From a checkpoint of a small mixture-of-experts model trained on Wikipedia.
Size: width 128, 24.7M parameters.
Training: a variant of Muon for the experts, 458M tokens, 4784 steps.
Below are experts of layer 7 (counted from 0) of a mixture-of-experts language model. Rows are named up (a neuron's input weights, with its number) and show model dimensions 0-127. Each number is 128 + 32 x the weight over its row's rms, rounded and kept within 0 to 255. Numbers have three digits each.
Before each expert's rows: "comes after" lists some tokens at least twice as common just before its tokens as in all text. This comes from a sample of Wikipedia text that the model never trained on. Tokens count by the router's weight.

# expert 239
comes after: "\n", "-", " by", "/", ":", "="
up0:159182168145069059160137142058170119146104133059066110109136094134196074117158119110130151170155120106144194120147184108208144137137130117094125116167096171199149132193127161110106146166107137117128144120146127102151146134145086138079155127156144089088159147133128125162137074137169090106121089123192115113190104109121127142147119135089085099111107117151190101138143156113104062138103
up1:147113120114132117124065126155131160142146175086112154176084125163117181123146139109179162068138153134105168125169062163115123117087099179120043120076158128113137127123123124127138109121157063089126138101184147141182162208157150197109140163142187102134096128094078106130149130178101121157146076138200137108178151100124147131140131102106116089118139121068195127133155154101170101175137
up2:158092077091114171123076107103124123104125255138088164138120133128133131105138127139124105126172125121092102132088085142138074205136103154146056095077091136084175125137162153120176136158111130115174111112099056141123130089143091119126064156126105131145126128139111118171119176100094130129197090099143185095136206094112127097112093103141096111116117110184144145083113112071126097113130
up3:156127094147142098149154136159077191131092190116076105104175086091163122118131187072111188187107134150056140107123171082141171089080202042110066122179119109103120161135165162117103134154144126114104132113118129119152112115123094192103126130137134144107129102166148133129183133121126135083132140086156106113082093094133159156146116128085143086119154105127130097076095104157128103166050

# expert 23
comes after: "\n", "\n ", ")", " well", " ", "\""
up3:136123094123149086098107108120107111175090170159144126191137118156124122113220117158196142120203119098118130145156137095106156132125147121163169112125144127139173100083136104079116153082176081095097139114096103141120135139095119036080153109155101065126167090114189120119076158123140174147100144094188168133163104112157127136132177115139159085075108150157192141145154202103131092123110
up4:134137164122127138117150133143136135071098117075145161146147125176066162180121121139134095135138151103122112162199123180040111134138121146144080176132180116194166104141090005149085098105141110090112115100142170080122159148095138113157096142155159170095166171110154126111145130123138151109095100111133086182134117080169140093172127122151125072083120096175152109130111172137097124193108
up5:137188099145076173124120155145139097186122180101086177160180111117157194138150143074151070142199153136101126094126184148135114168122090122132122154137168114157112128123125123137193192127117090094119109114150166126112126118063109052113149129154147131185142104158180129145120112090090189096131110182121170160114138143077128110189060130075102147134083111142148103165147136128076117150155
up6:145181108137108102133157111113181110068141122086135111183161077154141070170119147137108141120127102149168111095180108085149137094054109129111043140099115153115120192122132143076127115154140131185126164088204108116088151110078161087152126076074135100141096143198090082175169147176075161118105122147105148135180124122117131125119125070099148167125126153140156107137073125159104080135110

# expert 31
comes after: " of", " with", " and", " his", " for", " to"
up3:142183186157162145073149151150154088125121133107031157148185098125087166157104156095103109157146119091069141121166151120103138176114174137166089167174144132086122124128112133167143173224135111114165115072130085124145197181105084123107086088163150109088091134104146129118085094112097203145145116118125126158104187103124098104113120113126143165125122135057119110132101110124087094124148
up4:185139141191124138101088147098068146170167154081187121144170156063159116088118157073164171166147160104113144127123095150129159096083132163114106138088145125163146168070198082174126103141165148118162130111135135058154130133107102122106141159108121143094118140167116137118098090094098119107118123101171135090074136158144154135125130174110139183083111147077155115197060169173068102140152
up5:144150127129103163124105146123170091117183101163132142151128166154147171123123127095116140110107197179105126136181125118082099141170178176137056119125127142122082255115106193164133121133191074111134134079135167123136133131102114160089101089093103134192120122087220096170093112154129117140116080154125096117159151123079137123110103144122089139106165178120157128138124141097147069134107
up6:196091100103140185139136136168104176159141139092084103190148122159198123148172084119076148118174168174132105149100119130140078182176109135142103135137108130202147146120132102160148169141186110140162099165091103105112120164169081148091167142145123132162152087115096132166194109121171168124112109113129147172129092131107115138064143134119152154147065201146166137111143078107110072179138

# expert 218
comes after: "\n", "\n ", " known", "\"", " Binomial", " such"
up0:147179148180131125156079159078105224135118124127142158129099099160061101110192137145159082161155144141147166122105110115094134046120095126122081059112081121140091089147127154155119138150120069122138113099176101125112138096147121139179123130116129168085143100111220161134174095123156098118148072145137111167123153129129080097124150127084118058109118140131092094183183142164090165144137
up1:173105174141126156129132154114149165157141189183089153118177094145147113130125147081111114129175141158137115068122112180133178124105170119136103124103129145150103158123119133133192095173159063051117124140147057154136119113074057136136137048090114107137106181113184108166118106151187157120082105087104117168176140105059118125157120101109083158156104136151107139142104157166072149108171
up2:140134147155097083180115188108116159082119128122122095149114179117136158118160123077143127119092116118149067080118105158150050183145139119099121141139105203095111133116097119160090136108168062053174122088159076121109137115079131152102135113129126175191201117167109115172109172137183130155150114130202105119177158081151091159134169137126129131069126102148162115111143090093147097115088
up3:086091148137149127137098094129078111168170141165121181171114088140155133178124167079129072183146113184172138137090186151109084117156149187106063089137148123107125191112149155165187178123184137153138114103149149045112167121184099193111157102095156095119107174112111124118141135164152120142154128135172118103127126134114112191207097100086090118141088135130155112137148146109175112153120

# expert 67
comes after: "\n", "/", " '", "===", "–", "\""
up0:162130102123179171161120132142093119138158136156130170135138097139175176129138137108117169080144083170117111068157152114162133006167142066093069127164176112055150166111158101145146163175142114135076140111186114114119129125155091051104084151154132138159122115134125157109213097117113190117139093100167136105105121110137093138142082140109114099127141128058141135118146145112094148083147
up1:162133116121154112120173066132071148152149202134138199149151176115168118158095182180078126109091096155131162135126163116151109134142105139100084111117165166090102126176157171176109160112121116088128074092111077038128090147129125112113142066060150111129146115106144096189135092079097169084125100077095106121093170108114097122171154130098128127111161162091107132144154146127111118197101
up2:113143115100139172099102112121119125135133098131154168131130116152055184082113170140155098214107117073135164085088074113095192173180136159138165142154208139126076145122133152182165165139120114139097104071092081155078149104199113101154125123149126133156106146125092128129122053169114159125096102138144106114182117114112191145176125126068079121097101175085162132158124120141112135147130
up3:159148150132141150143169132142111209128099126227147134119140104130083084056131159127094077138120135109121165097036136084114079071121124156098090125143171132068106146063132112102164124118114154120154115138155058166135108095152112094113137123102109112173101147165157123118116164113096140085122077133136107164091099169132156047142156127154093084075098104205121150169123137130149130145117

# expert 153
comes after: " of", " in", " the", " at", " from", " W"
up0:127128125079143172100066152093139184142171177066124197127177143158093123123152088074153095110099088137158114073121132160127142146115121169110104113138182114115140070163106126126129180143156060165092166103144171145053142163135098154081177073162159149152071121165133109171147121211141110118191139123091114144119086083120096124165131180160110109115132154144175143128103124118150120155130
up1:141099075095089134141144101148172062183142175120056203173112106078113116132152101096183135126167156154119091123119092148129191138091133106220085101147102219149123127150149114127165126138140080095154141101131179101143187178151105090123119160115100129168126123108159125174170155106136179141153124144066152129096105121118096094175146155097132141123131099129172125104130171147112146148185
up2:130056087078090142125109151124092131120160238171071158147167140141136147099166154145156097093122114147085149090051095207145195071183147099163090155126087165110145142146137156113115200153147164114136136109155140106149116133180138123129101122126130124118134130115096126091159096071105152120142085147169141069133141164055128131107167173146118150158124112105167139139086178139149157134137
up3:145128141155092158170172120142144120139169132162117096116144049188106097119080135114128097071140119098103131134093090157105118153070156159135111131131123122119136174141138160159086144172120113048160146104155135133098168148151093152088143097093091157136184102153181070100122096167104176178093148117160107144117132185126170127117158071200103112150097133163061091167211140152151142176108

# expert 48
comes after: " of", " the", " and", " for", " with", " other"
up3:131088196063135184159191103083084125103096166108125107149126149189117098140118141062121128083204153145187099121141138116114152101108109153136128173153172144154127103110134061182155112140142147109116134109159090134133160146090106060162199141102152148188088103115143096136143114087170130077096141121116137160162107098098106157085126076110091088107107154104182179120140153107103154183132
up4:084136130055115137138091131074142112141108185072114109160154168176125100107082084149120115069120147128127138118105116130083163162129125087107050146165114169144115111081209149156140189112154137121146138179147051133089096132165093119144140072166103124118153132106135067100126115144156181113123098123124089117143151133185172176099103121120117076078066082092164194153141110110148131137127
up5:134063092128180138092156129120122166144134202099123118100148071155166082110202085126134131133143121130148142095172141179087084102109169130133084128139068083113093146122142153191134112105160149102104080113111137114141150076169084142104139151126185102126119132177107141118082107113162184152108128092161099158136195086169095188126142110070084139078107139107152072173143166145122082140172
up6:175141210112096138119170153159113133148097155167133097127156187145076118126151085098041077073185136142147183139181163160061112110163120082158079147120122156176126114084190140146143130125142131132134154070159144095111127148134154168115098087124105082158197146102186074139149180157121141143128106123131094087153137174142097160138139110114125118098126140100111136155199135142134112167077

# expert 198
comes after: " was", " also", " he", " and", " is", " to"
up0:159174068111109158083102091130162165162150139062168116159173142180102120132119151132048115129160142126089148126142109119146127085053151101177120148163069078134087080146122143161115096150104103100155125140217162152124103100086092142108165145107148082102167119088100139066111113119172174085078149159170096155123087098132160159136133120164183181176125105139098152132103133088129135099120
up1:111153105112134099191142145126104041158144121167182196130129118124176135132080119128087137092117179108053133139115126127157094186127082107152068109082127198146141084143121097137136090099151133123157138137140131066134080076168128115163122086131132123108130114150121169153114126095116156097138068150165153158179041155188107073099114149144073119121136130166154091160076139154152160127094
up2:155146181126115088088170076144131147202140171160100171131106149122098161077153114141118125136193076217117069111132134077148159120170124104127140113122121116111133154125092154142203169097162124139121095133160089109139093101124134101090088120121120108179088083115074160147192121155196115126149206089146109117124096116134127164136120105075120131175127148152113109159159093189097068163129
up3:163101124122119135109164160147133119172130129115106161131090135091100151118157134089134130112147105135068164149141132148062118138138126139062102107120098105120093109122117134090142067109165109168162126127064113185101189062167123129066114084133106112105159136118124177112194096155099140118094139170130131176087097131052079124146174092094127133090134148152179130158075164081059100052188

# expert 222
comes after: " the", " The", " a", "The", "'s", "ic"
up4:071139145098140129126137088135196172131144176128105200117119143171102097148099117097085119105133085100157222121110204131122140129104053104122106101124150127146089164145090169127098151150165125140148141142162112167061103078127106131169105155079119182144108123153115098112159144165113165134118184110105085134083179170114114136115086131062145134105155129156124192097109175100148137050150
up5:148153136088142142067143136111130177191091156158092125117170124147150090078200109092139129172188149134122109116134101160095112110134154132140149089128073082119142154078138159132160149173091151082115192155185112108078122099114089070121130135168119103157123151178220110115121061138187139127110130123152089159169156092154132142177058137165169125146133131146143133147163108145141053159137
up6:153103069091083161183177119160141098151094166168063133094105093107122161101121117120097161124140114126112129120099100158146106161128095087159135176179142103121168143122138027086119124123120105130113152113204101118139139077145111128120092132120108123182098179099105083169100166097086106136174155132111126157126150199150136103128091179134070118050107105198178116155132158125105079114091
up7:155115102098154144125070090086169128117148139146112166134193115134128162111107076107070132142157109160173081167154146164084092081126125140121139183099090189052081192139110109077088162129145160093154154137127153126119174093123111124103144153145106126145133096155121134141166061124132128186120141143109094132180145102240104148183129110110105178091133087190108151153119158149129119179126

# expert 214
comes after: " |", " the", "\n", "-", " of", "|"
up0:156145129096170133172144080141079142142099090098149169189088126058124118149082133052096111144135131134176117123142084092146143076176133100087089148096146129136142118053164176089167155096149104114101173181134105119110118090141122098109148137020136098152162137136071137156145105141060186098147153151163096152105159147086142110164147131104127116145089117159140091122084136098149120114067
up1:162100106123106148119152137094125168156155125065143192150163122201069136118141154131123080096122091134194158108095081177148135158134138147092104102123154146144159138053122174119142131118119105148132135089141177148113142181123158168133127083116121140114061140128150142177158094202140123145140152119162147174146111104128141073162123188018136100123133189175145140177103138105119080175159
up2:204130059146106078134126179136093175166121188057147127107144116145090141094119157092124079157135134165069131117151177129133130100100139125155126132145101183164132187087100150133152113138128124087120145054114079126090113131077074193140107097139125154158152142153165154110147080096138131131069169085119097118067114078148100177148057097193093108124114105148109092123104120125131093130108
up3:130121099133103180100093145107163132132106145129140141104148141121091171062130152090140107151139151140137120099133135115140129127163068129083071074130113165115098140084192176093145148136162113119183113141159068100156117100095100099171133093103198165101143101047164130159149134160138145183097181215105103037121133136097111088103149137116147124132109119162101176155206182142118146093129

# expert 75
comes after: " was", " is", " were", " be", " been", " also"
up4:158099119118098092110148101103144108177095149050117119121118173134111113214118140089167128110155134133120120066141153147073115154081151070093113101103115107103180125144187105084126120149146104179096127101099129131071162169170105110212095145122129148086099139082112108120117111105101121062086184122126107138149083088133105100066144148072099139097128140154131177185075081137097139089097
up5:164133110107161139171065133152158115090136129078099177147120162133096126114161123113104156083149051162092123086117090060079157076080134105124118079129137148106121127143202136076147117161144103133134158149121144125082181178097103096090096083109133108146092078145109105116172127133131160134106105164108096202081113147102154151136148169154133109185045099154088090174155149109102163148174
up6:166171086109149116118095176101154152144126171123191179086165195118096136149109135101142137109135130120164122130158104134083098084117096148138128076111184091140111078116156104194110114100177183126168129133114108102118118089127120127115137127139162099142133135151078128133142167069117100140069147132138090111112125174197148131166078151091171108140096166187145093179090228150072146188115
up7:130156091170122120107134112096096176127144125121043148157100154115182114140081118188094150129098101107097067174086086135119133089104144102104150203116152096118148173095175166175130126134156135082120167144107124075088087145131125105167075145154129095134171099147191083114145130129161120130118066121098098127184202148113171169154151160118134114141148107048107158152166139102135150118061

# expert 212
comes after: "\n", " ", " 1", " MF", " Succeeded", " Racing"
up0:121117132134147164136083192155189203158142172108136194118178065153143088102128144087178113208153122146192173096098148157146084181124131150142152072137162138146174145106140124101133171134198105137146105155134143148138171104112163114103086144114120094112142108144167148170128096162103179187064154141114120105090123148155148094135169156161111124086058133171112148164146129151119157162121
up1:120176123128162130147149129130129224118139140132106167135101131177156121145109152068110168164154077158132103137158106121054072018095095128129100160127072149191180153106122095112141135110135115104127138127166085106106083135174146132111190148099113080103095125173135130126114152065120080129122080110099149186102072159052141092125141113113112112135137129141138116124159110154182174082129
up2:166120108174164136100173152094206160128112179055118122118080120129130123099150122076084121122137119094162145080152119129183127212166130117124099128099133136113163074189134203154125119156181083154161111190165117130174163154218095091099146044147177131128136127103182122116117128108146171164140104166124127131133108099167112093176109148120126140129101134164145130155126167160142155108105
up3:173126092167137093098137113153156067071091172101109126160102118085138192108220151101132138200150120109116139069091153135083161121130089155126127132094106108103115137149152099117052149146129101131101154163144235104068105142124140077124169113143180117106143091146114119094093083048085112120117142131142163170149132125122078128066138098064136141108153138134124121177128139162125129141125

# expert 118
comes after: " |", " the", " of", " in", "-", "|"
up4:134071115145135189163181124124142115065119117119149138162181069108135147113122142090079089152155150131154113150094111073127128098118166172123055161130128126111121149203087121109187088149139133076099134131144124125092163119106103117074112154127125128168126165124215161143216123104157121175154138169148127126126202142142097116098102086127134138155154206138132123107186175145154117159191
up5:191109129099154176152181101079127182163114170056121180128149109123159133140178145076118170104176149129106080094135120088128152148155110106121102095105073157176118088135179115082141143151125091123071173105144108068091178094103050104144107137147117106147127137141166079137167147157098121078145131101110119120130198125134153116077172138099152098143109099111150086198087146146091137103090
up6:120153140112183159187158117181071093157146156094081163172173111154030121131169137091175080085130143082121114161098130124085106132127085084106148102146127109170174131120097153146090131103135070093124191129127091117127155082132139176094160173221131146148127096119098103091118166163176161140127125136149081131135101176137137073141142132118150132129154154105137135164219142124159126108137
up7:136150131157085122081128115148096139136140169065071134143168173149128134129127149120195102180175086147090119085137188103111148137097146111112069121175083138114141186056118125149111117133194154108124170124146164122102073124092165097131153090162144132102130142177101094081181079174170128145126114106131097166136202097128195125142104113103100152095070109167148139175113172095159112117079

# expert 81
comes after: "\n", " ==", "==", "===", " ===", " life=="
up0:164155097102187151115135114093201169188106089121125149131094158118146087115135082139147097111197168155106164191121123135141191170122114144147152096082127140107072157144117131121194084140167130087070111125117149085079135092098110082168135114116124109129140089178198136119121149117168108112128148130146084122183079117063116116142161132044162163086128115190131122134134156078117091104140
up1:136089111108136140059109143126198110147139108112116141182118133143164172131114157137142095153147113081172140107143109155130159085103098158108066049098142129114151117169087139159109129170193141128109116140123161107090172089141142126109210112103165088084104143131150142149082017138070152136150088198111135142154178105152142146166083142107138117067165166142157099148088126161134168098111
up2:164136110080100161116076133167151100103124140105171131162126155123118147078129141102093154188125161140138150119141141122073236169099118128147119132103129109192063121156139130160128146169119133163060158107141078120144109192175182109156163119129166060136109146135165113124173112171134129105093113174131095126126208147103131148113163157131084096106141149129139095158092172047113152139058
up3:134131174103133156104124061172106154074114148157162123178074077131125133113116136109110063105191111129125089123168087108134155146061172192090097157117127106134104134087141167136168117091159135084162137128154129054119126164111178072182163072131169170145138124104127126124123125135191137132140157144131082180098192141121129108179141128109102084085144136126119113189135073111130107206104

# expert 204
comes after: " the", " |", "=", "-", " of", "|"
up0:145093109150146103100097143087129154121185134132139156093169134167152140149135106141110074095154138115184072074170111124157144134152121116077147140129042065154098171109142157171080118167142109091134161111082102112094119101118125125112106060100181146179094090062107112177134111162095144098108172144127131148171134156133111070068188157076146148170152173159139106133101140111193084116099
up1:073053121124126106084091093090078154111117191146086118127146121104137117083126153076126132145163124128137126107150139103112153172098065116122128117098114136168056152078163136175141064122145119080129194136156159128108082082115111167192101135131094087173090150149092163100153067128152111133126148164108120141124163170112115134077115106114132036152098160111118163160178171143067123083103
up2:133131116100147157193099137176081192168100165110105146120115087121109129103117158091110133112162150175098078138164129185157132135099073111077102149071115158178143204107125109148127077114124065085112129159182147119097102085107130094112122115104124089146130129167134070117171066133162179148137074129141048123206137101170153137135150119138087159080136157169145115147170136115115083096148
up3:149116087133117068152108121114039118139114131032146089160166126108096114060143085128104058145128123151127075128151170155134153139111121116124116106113129097168074112121147098139058063193141098115110145113186115149128142120162134094157151162191125105102138126149196133151099147127143141106083109196183056133155182155184158158165130145113113133149099167135110106123123140080147090126138

# expert 93
comes after: " the", " The", " as", " Royal", " National", "The"
up0:153121123089111079168174132110156181185131174136099115118149091159152144123178119115133104131151165162120141114134125165148155122064170056116118152133120136174152139125089119196094143162104156053063148133141047095121155113113104084111170159143145079124073152161138098151129115113080149165115132179155097182151113139099092134108141135075113059098106187137185138176105157131131119067151
up1:146141094073156127163170138127109121164142171088112133154155113147081125150155139138065093130129159130117146086126134154165188156186108100120137157091092106117131097148141132178144169137128124123120174126184118109153138098058086068109151072105136067168166115183177087142158068175073146154083110171146101135137144228115125126126168141135105090128078111168126149158149182118129066128096
up2:152080096148160124186170091092159196150161170119131158149159094164172114138090107116105148131181182181143141121152115159114107129063161081097112157120132106107126151130092118175159105184097133076112175179176160117121094147077083090093133095124176134162080090161150104186177088155149121125150096139139101133109154164137102115171175127156114088139092161131184127117152179129083064124139
up3:178128109107148098153151128119176133130139164133113192133147101174183170093093113085098095105162155112070177118172118112050198176112112111096110125124097163100105141115148101121115146157138166114082172152152208084091135120111099043099153104121154085156108137111151149125174128155099195121133113104112120178161125127095077124196170156128118067105128153165133135127159149071092135107160

# expert 131
comes after: "\n", " ", ")", " —", " 1", " Score"
up4:157135086103130130060156082054179102142148168105101157108108111154219096082129180142174150060197114107115138122094142145124118203154131167109128138133144137058140173098158092173148126182078133097084144103121136104095139100152106158117086116147135114118149104120136139099124110132112160177176122132129127115177133077038121128165145107025105119099104149143138120130112137112151126141142
up5:116155147123125132119160146067100113155137190154094138112125088166104194050114176114162069130183142130113137137107132125137168122191152168176113147128139159146133129121147148075101159127066084121109117192151144141147128110105108098135188040136110187098167155157197187133131113133086131138143125137197145110150116140135111158068133153152149119112164087084110150177162122070161087109164
up6:162087151103128183113198176139107157172095158167090137156159148105128143121156148143168116081158071102111200114118189064057131146123140143079085101131157118118148108138164106095083150201141168145084144140187158083153104125115091157170142166103135133085161199125139100162130151149130139116112084136149131179149144133116082147118184201131160138082142138142109126118146073106121088164109
up7:072173145098152090105144178156122154145123138102152100088129064110123106143117110099123110134135152123110135143192109170079156102136169122116131083085142093131132133155116116152103080133071106126080160109166130083176123066117103108133163156189143113076141183126184104170169146115095114097089070111142097155203203119078180154088091114146139177189102112145113100128142157094134099186094

# expert 236
comes after: " ", " 0", " 1", " —", " 2", ")"
up4:129117119134092129130083106128122146193134099147177168186098161153201156071113155092177083126147127108107111086152157148119113145095170085137124127132153113092081131120083128148090086141048125114118118053132180170127126096107119094149178115123163140169167135159082137092173118136140133151132100199112102138188117150086122102145124106054103089097130187077132123163136076136062097158107
up5:094087081112108134117144098119136159129168143178147145149125153133096179110114175134194061068170190145127153087149096180100135159126106180162092121123122134124105073136130118178115173148084060143172160175150103126117113125115126102108168082166137139133086172085071090102160097165172098119163107172108151164151175131118174162090192102109150116091115155114135143170131154158156194098147
up6:106072160117142097155191100147094131163051130132157155113113144159151135165104126135116139086111129110106132158174145137151091079123172107093089082190145054115170154130165136151103109144193083140192159171141112119121096078071181116083104086135152096142161181135101117156047132165132173107102103179104153131112106138128082136123118100103150159155146165174126144160072120141133087121189
up7:163111122117122186156145106117111125097202139121135151147125121145079149126103143177146142107205113099148150188136175105141140145126114199128206121147045160196117156063135122171091174167142096123138148071172154123108136105109152122145138116094167130127066086097089131111119084110163120066088123125110083182088172141151097131111139126133117126087135190133102132155086096089150101176090

# expert 195
comes after: " the", " a", " The", "The", " World", " an"
up4:061133121130168160123104176083099132137114194157084114147141099124113144108126151086138095123170138168115174083128121154131145145049106068140075064110103114137130125105162161182082115125153066185145140157153113141090141157137188139134145158203152138195094147117152128188173107119046145103174138109151122085086106102113142163136087093084167141100076121174142088116141148127129146122121
up5:121140123162072174119119100075071179108117192092113159099102089084103103113129189144107124123149182126078133115083123139066150127142093096105103120107175112164149050138170098102130113139149114143161114130188160087084162159083092084142148144133096109172112069174191128145160095129136102175156110138157088102166144096176107162126084104085118128156139140154092161127126065118175180112124
up6:124104131095195113123121115149158138181086180117149140133142153170133162158113142082103115106126115144146066101130107136077155159134091161100148088103101080124163160149151145129133195177107116128098183149192116046100151121060116094083125160126132124144133117200170089141147142126100216132112121115175131159124170137098114130119116175111099104156117171117169197140118073089046101142116
up7:198159125149169113133156133116148197177123179104096119101136096198064188117153142092126120189183118120124086107138138177118108153109126089076131105127146151145113147139115095130105143163118077118104132158174086123097119095100110075065119136127182094144131096125119075158135070129147193147140151115133108077156103137128110092110119155061146115150152204120134076183151099153096057115149

# expert 59
comes after: " ", " 0", " 1", " 2", " —", " 3"
up2:105114112146137081121082157164097140058060153090075082113147179109117108150108070107137114206074167147097133131135154182106078179134185150169079088100090170202097152123079117131128148096150078115133144134160124120155099103073106124113145146107141125123090135130180134151132125169145091126096121117177050109182120132140130109156171168112144104178128135174140119160168093147140094104163
up3:144154138179116098137193092139116119138133137104078145103153145133128121153114126088164100109177123174205119052107114161096101078115111094128160158115096147162107137141071184097068123112093140082098199102176125148104085108105152139066134099119142189091103171181125116156119119131132154163140177146085100145108131145121121164144149099112162127040199110180154183162111136121148142171118
up4:095130121155076093149084130074076146136138139152120140167129142135149134104206181158132151145117160149137120097222121123131087144149103131111186109107134091064119175124093122119195099133110079127125088149108145160069095129149099117080161141169113086130163081085196162173165087148175123127135105102111154178144122134125141157181105157062090110096100129089150087095132116140163181161174
up5:102124080094129115163136102117130135131091137136116092107180157165116147163198126134140079157101102196097173133107116151132192179130116167172140164109105116166169112136118119160093150118148091102113176065125179120149081173040095161079152098113130184169114145062135098120151117151135098118173049156142101149117145109169094075132189133143135149097082114145117136202165106118112149126154